python train.py --d_shared_expert=576 --balance_loss=0.0105 --init_std_router=0.0151 --lr_router=0.000545 --num_attention_heads=4 --norm_place="pre" --tie_word_embeddings=true --parallel_block=false --init_std_qkv=0.0312 --optimizer="soap_variant" --learning_rate=0.00382 --beta1=0.95 --weight_decay=0.049 --dataset="wikipedia_en"
Below are experts of layer 5 (counted from 0) of a mixture-of-experts language model. Rows are named router (the router's row for the expert), down (a neuron's output weights, with its number) and show model dimensions 0-255. Each number is 128 + 32 x the weight over its row's rms, rounded and kept within 0 to 255. Numbers have three digits each.
After each expert's rows: a language model's description of what the expert responds to; "comes before" lists some tokens at least twice as common just after its tokens as in all text. This comes from a sample of Wikipedia text that the model never trained on. Tokens count by the router's weight.

# expert 7
router:178140131104146125152159080142180113108122080105122082154124143078162074151101176173163129111080151075153153169145183113074094091113101184164178148171123111107090119162164162125137076132184103131162098131105160112143091162079116145155177156119170122122087176085087109085079177125097071117138094114138136118175080103101127087158126178161114184100161131109131142164172095128078148118097092141107141163117093154165146100171162082086186136137170114162126086153128158159114169138103156150166072121102154102099181134167181084181177155169138143152163149149143094149172093087131089136106103095136142146080083101135101168170092103099149123112102124105090089142166150093146082088151126099092093103162087074134081080150175095073129143160081143110180124122094097160094104169168162
down0:127082079127085103111081105146152091194152189076197125167165064100096139065120108084138095098131110168147052106159173176117145138185154158092185141099086142122134092159148127153144126153124098071122133138097148135120133105120164116075147154117153128126099093158095115176071119121071076149180176116140121125127118110116154187135130120092110110120159129138117140122070105151145142127168082169130158176134138053119139156154113108141158146125138089138141080144154130123145152088185085080084140124068136075151195104112155094149191160223134161158079082150130102176174125121116088123130153111119156138088181194121152135139145095171113088173076113131121168128195147101149165094116194097114187149191169106145117119121112119154156133144130122163155146149155075125149101091086135
down1:136079117123083066097082168160166109138115138118111126127125091111053146156151148064159117181048131094147073146154111187131157109176161120133174142082125058143099144123131115150123078175173174121176144164175166110148160126152127147195183132080139096081125096097093147124085146175167095161123149110165164085123166145068166158140118082157081091161100137076165117098141135127148132073178107169112163125110108197126095158174125108153087138118145095100138137107078087098094153133140125121134152118137153120165092107110117132163142113098113061128113169103124129144105083140095191188171124132168138139107122129194070106141109093094083095106121059095094103121115116140153174131157135170102119108151133135118104204128161233151079151133145169114099115129151130096199136123125134
Description: Closing punctuation, word endings. Closing quotes and parentheses after titles or names, e.g. "Sagittarius Rising", (SP), plus table pipes and final pieces of foreign surnames.
comes before: "\n", " |", " and", " is", " ", " –"

# expert 8
router:153117119103166125175117091151171118097091113100151085143158087076130099159117158145161131157088108087173147174134135139065115077162108160127188133182108112096116108169142130120158076116180131125168097154096157089147146151073097146105182146096204178107086175086083111128065186157094093140131122118158086083129109102097131093172174175151065170072160149150104168152166115185089143128123080114100167151103092153164100147160157089134155129085188088154120141158127179112112164140086161127130086132138147101086163159109154123163183172164126133147151148144146105166166112080121082171103122122123142109064081090163120170130100119092098130143124098086094080136189153099125088080146147124091154117180129070097094083121165091078115128156153074141158119129092109123082149177171154
down0:147114151162148150145149150115128146168099099156141180147118099104104129113090083113121165133170166141142070158083060127141090128148152139108152159164118110111105153152115136195124148080117157077065077125161133191097118123147100205095109120124090157103092085159083069132138148100160084110146210109171110108136181081100128073126157091186134135078103130087126076146115142116098071144149163089139097189173155133127121119150204142149126065193101179123151102137132086204149114111126093101100094130097116125130124141074145049148124107127054195138124093134148202117129158132153180137119157117116154128163112119104137142105093085073110137138151149090054118172133130057089152118173137119139104113185119108085113090131157119136169152117111081188113077115137123085158131153101163
down1:122162146200142101136136160125141124139124116068167097142090107149117072138209130130134165145081139106103159096109155060163162115142147083160139104126117134125127142156096127119145164111136128119136179134143126143111193076064150071152060164112093093156124172129142099096096108078126172096147092118111118155149080083161115121138090123128126097076162163141055123061150126115071066187152154120095100167130201143087084103167097106138054111197070178104161153112121132152092145145101093100099076114103085096084142115089125108151112114125078163097147131092121121131145077140166133118124058154132112079188113108129190107086150157132137116106159112146146154109098122119108074185159084198189150114182149178114156133082143161088111128093121115066143105168152140130109115121077166
Description: Sentence-final punctuation. Periods and word+period tokens ending sentences, often closing a biography's first line, such as player., ist., )., or ending section headings.
comes before: "\n", " The", " He", " In", " It", " This"

# expert 2
router:131146102127117098176147086068181107139123097121130065077108124080131078163079186132170105157105154090144120146100117115081087093133182170093187135171098079095143119178129134119141070178174084093157151103084114134168121108078100115139178106108195169160110186092089127103088183104121107120129085133153157100106137077131090074191143187176113173098167176142095155147172095174092122116097112137131113126143150135170118106169149102107163094104144113156111112160137179116102165133093186150100084122083151096109155147098192119175174125180138116141135145138113124184175103124111072158083137156129135111074067101114104187142081123104150121100101117087136092129179166094133068111186145095139139120188126079101109073130187105106149106156145143130174146144106119135092132155168121
down0:134243102109159081094109186206151122098102138191135116098130115108124104129079122162116180118136157157149167134135195134121112113167168161154047188137055151127143146166117148115125115084109117126114097172108130135155134133119172086148138127121095174150163154116108175152153139105187158157141162158176102118094175103137109137142133098143157127132104104171075135142174124117116153101150046105159136109138136162210097115159174126132196086172155053130158135154170123115094162125108115074175177123151147150151102101142129117160099128151132134121146167168081173097104077109109124176168169122084122171127111169094121058140151103072118098067109214145149119115095137142134138205166129172137140143128137170078163151107111105139134119160108078075099145094116096137123123162131185
down1:100118149129174165136131101176124123067121144106147175164156077071141097107174155084134210078113128143146100080095097144124089141072130118097146113143105122195138160068170116141156090151139143131067120140114085144117147127109140215111153134156175111093152212140122114107130131087172157191146145092114111179143091200190142085120113128163138069146123129087081103135134107156056115139133126116173118168144129130104095110089160083124131146095166126142117106205110163132148085093075163093121140117133143104178097139092148146167051149166103119109193104195105141081103140150098134128151121166106125116117179116103105171189085111133096145093167136089128227093105088111118203149123085102087115151109140134139096118133100128087175124102116146132143089113169125138118195117142163
Description: Tally and record nouns. Nouns for counts and results, mostly in election, sports and infobox text, such as number, Total, votes, Swing, record.
comes before: " of", " |", "ing", ":", "ed", " to"

# expert 5
router:169151149101160135127164078101176102116118103099113087150105109074138089145105178113162142096109130072107148175141120159071098078139103170144180096182159126102106092186167146156121088114173082105130144166091159158144146127075128146145177150130186144134102185107067096083081176106083101133132106108173132087151099094086129070175161183147146161116168107093099177134165122117075122124132094112104113095157093142131169149173175099110166128100184135139092113159115190142104162146095151111127075083098132090121176120096171106180190163187151126155100132140114174169168139108126095170096116142148122133086075129096096170139080140150130145107110128091087091141179112105133066071166158128095103089177129083090096071157169126072106134160090117124163120107097085114086143166171147
down0:186127110165068145155178123136072145097191131161161146084133131140114101108174125174117154114096172131120172160139130080208098133053140160118117203202108139112149159156108167040108125115130150093045157113124117078124127129118125131074103118152157119134084174131158078123124097168095165149061132108104169129129163140164143147144099157108112106128079112152092089146181168131141132163121131196169137113170125102139101160067145094142094084134142124130152227151126095121130134171175090116029132124145160161157134130109114124102155171176135157157165164149177141095114115151146152147096105138066131121155125106111085151142107133076165171110141126178086202170126101118181135138125117149134144127111125075160095129129109070104168177059141142186149128109138106120087121162111101
down1:128151105117124127090121118117102152140170116149152146178125130138107129195108121112079169111124144169155085072152136194141143063155118102165104181141120114137108134164138157129165095079188094110106130123147156157108075108107151119075149141089127095182155121117140180120127184194111131141109133108106132134228112102107125152148128093127152161154109103155163090161151116106138186114117107167143129157171163101177137111182170125062117137115134152137178089099120138180131104110119116155202086160175130087137140126103175160191096133208121185114146158156073149112128115125136155141163154195111129053117163148174147099178131098163128142145125076155131142148149080091095103133143137127090050173139079211109103116150139112103210125099107159173115078199088168077165149165150106
Description: Line breaks in lists. Line breaks ending infobox, taxobox and table lines, e.g. after CAS numbers or Phylum: Arthropoda, plus table pipes and heading breaks.
comes before: "-", "|", "\n", "The", "In", "="

# expert 12
router:163142131113127151174145075110174157127155090129130075158135170099161091168120166104181109154098134085164152176178145131083084068115126124134157117170121093096139086171115160166160092140166115069169124077085161103129131115088103155142152138090174176117097119094089156116112169089096114103097082103127146122109116141106088097179148175158123163128139144164080134167162121116076078142093086095120116177125149134139116103172176081138159131148166074159122123151173155167112185161079166135143074163133129111126164134130174142178178151163155121122126148100168090180161109115102079114082092178124136118103085075166083173113065152115091122165166108121129081150144111091107069089135160103119188092157160107129066096144174081086170061169159094103165128164098135177090160152176118
down0:097118151107101098099157115120155147098166145090154109155176138163050125097140080074155133136153086148154145101093173128096095143209130079062121151104139150080171118160109085113153155175113097131110084074065132107149133175141106105123156184110143102162153080167125198071094170122190131145175111145067143113145144139146132153155121121137070131164092069166107111094091139145114135124092163175094130136094109161079129199086181092143084134145077119161143152123124132155110110171116110112125172123206159075091125165119135118159055141177126069150165099116157072182097105147152130099117127169095188121119121133125056112099107104091099209082105090130100113143121116083096124147102162169118156105143122155141113136111135179163185096134107161134124115120126125171124098207158135
down1:127130087148112086125153119123128124139069136210116142141164100164130132146129129128158118145142099196185162089201111141100121175153150087155158131130137142136124112089080145103075182112114089099160131122087116111199165110132133139094128114133137125102093045145153119111157116105116135134110134163104074122177070090135107150112164171102167169104162144162149206110108054149107127105142168142147108088150126039101120114095163094124117131148137113170108098147136113121115092139134190134084122136169127109109086140167134152116045153148122163135083159123201108112114079122128053079140109146113132118115139154062194105110124111152115166162124145101173110157155083147177165128102105125093116149150119146155119030127109130155179087115220168160154128076076047093072096138140111
Description: Auxiliaries and adverbs. Copulas, auxiliaries and adverbs right after the subject in running prose, such as was, is, had, been, only, already.
comes before: " a", " in", " as", " to", " been", " by"

# expert 6
router:171172112116131139177124084104178123137125075109132084127111134082125082156101176116165118122094166080161136169138174110078084083148113174111168129170088086093132094173167132141140080121176091102166131099081170090168131118083116136112169116088176142107088177092079122083088179130079082139131104086115109080128092101097114079176127180165108173125175138137129171166167087121084100123116103083118126121131107165174116079167156084091176111125169124175122143162152179114086167136094167121124076112096163083080172124101174116169175156176152140160172142127124123172173104096134092129083139129147135122081079105151099170157088128106123129114102130091079079141168167094138078081158106129101121132172142077110099084145171087077123132166081130117176127123079082131080132170167130
down0:146098174131025136123151148075077130100142100098116085075137135142104077107133130128141086176135098094126080164160160171149133112120101173111122094152161176138126122140166074127118139129072185091151145128124167107070092135100130142157176129112102130147158112095176086121168147151132151170123136155141121169164116196167107154123112231125062095116117180127147153114123192124164135117130172127122092091096142211147138133102105136079142120145121157057074138052137105086163150053153164120174104101083096114173116093150175125118127079121146146118151097138078094165134110142164176135176149145182178173153115168189070142192139136143096153139188070101141154161139100116158161163134094101131089080129086101102129084147096118163158139133126110171119161122129134115121107092135172
down1:100183139180157119053088150116119186160161149144179086086098118107131145126132104107105093115145100155099136108084160137082190110126134142066117061180112174105175137097103170112169100145140117121167082093141168082172148183189097154164113115071167070111064143121174126095133085080095080154112128117111135144165160114157124147127196106172110156156146170184170100104078125120120172161119133146150110169118107144158084137134145143114111131118148150116065135089113117121171126175098163180118216165119157121117153103112128143176162121202158112070151177103132104167109132139094158152118149108147135087105109103097115155093136099093121128137165088139159164142155065142168144072178063111132128099192115089125092133091074098138115083109103088118173106161139089066088129171124118
Description: Locative and temporal prepositions. Prepositions starting place or time phrases, especially in after a birth date, plus During, After, On at sentence start.
comes before: " the", " a", " his", " March", " April", " June"

# expert 4
router:174157114112127137177122082104179130127133076119132081137121133087114081163098178126165121118090175083155132171129173119085085085149124178110174141178093096096130100178160131125139081132174090109162130112087155085168135122078122146131174124090174142127081186086074104084084177133083086145144109090117111078130102110096109076181132177164109172121177132132124174174171081131083090134109108102120125112137100167170123085173156086100181112116177132172129131171143178108087170127091167121141083111095154077080166138120175128176176155176147136158160146135125112179170110091132092124087144122152136117083086109145103169157086133110112115120115125083075082152169155082127080075157111131112139120171146074122095084144178083079118129171081124127180135120080081136084133170171126
down0:098126167157126030187137142127123124176152097125143132137098194148109107148123080117190098104131124065104151133144085111108164141095115116117103144184136058083200142063058147050159119132126145125154146137103074113117162158156172057189115131161144180096123152000121118110153165150127134082088148100124097131129176147161137141163103163138129105079184115132163119155144088089120062127119133114159100141157157151154151137078119159103150120107142111089133159129139181124138150114141143149172208161091135118125121145149142147120168150157123053138130109111181163108098105144144137103099123145106115127135142104079135062133148139120127146099142147118121121128144141092184119096145107104141181133148055134131098129142105162190076163091129060159109125076106060065116097169171122
down1:190154147089113146074123074135124172139105119116167140133097101155093132190117127160165163147124092105065136133100112066089148127110149144185144106102123156100158116089109155104059080061145119161089143214075128145112145090141121129070139148078092141094132108166104113130110104173122116138123078146111072121138118141100129093161133091121161087096097114111122131143176149097221151131117117092122128103132085113174092121166113172181117140128076121086100115174202113132138100165126150141174145129109144082114073134161108105140135078111120120119133146152149170077075137131120137104134157150072073098104113203166171166149179108130159232164133081156076160098169154118084152097102144113110097084100119131110079148131125149081150125125093118205125133103149170105145051133078181
Description: Spaces and table fillers. Bare spaces, pipes and numbers in wide stat tables, plus some sentence-initial He, There and nationality adjectives like European.
comes before: " |", " 0", " 1", " %", "OM", "1"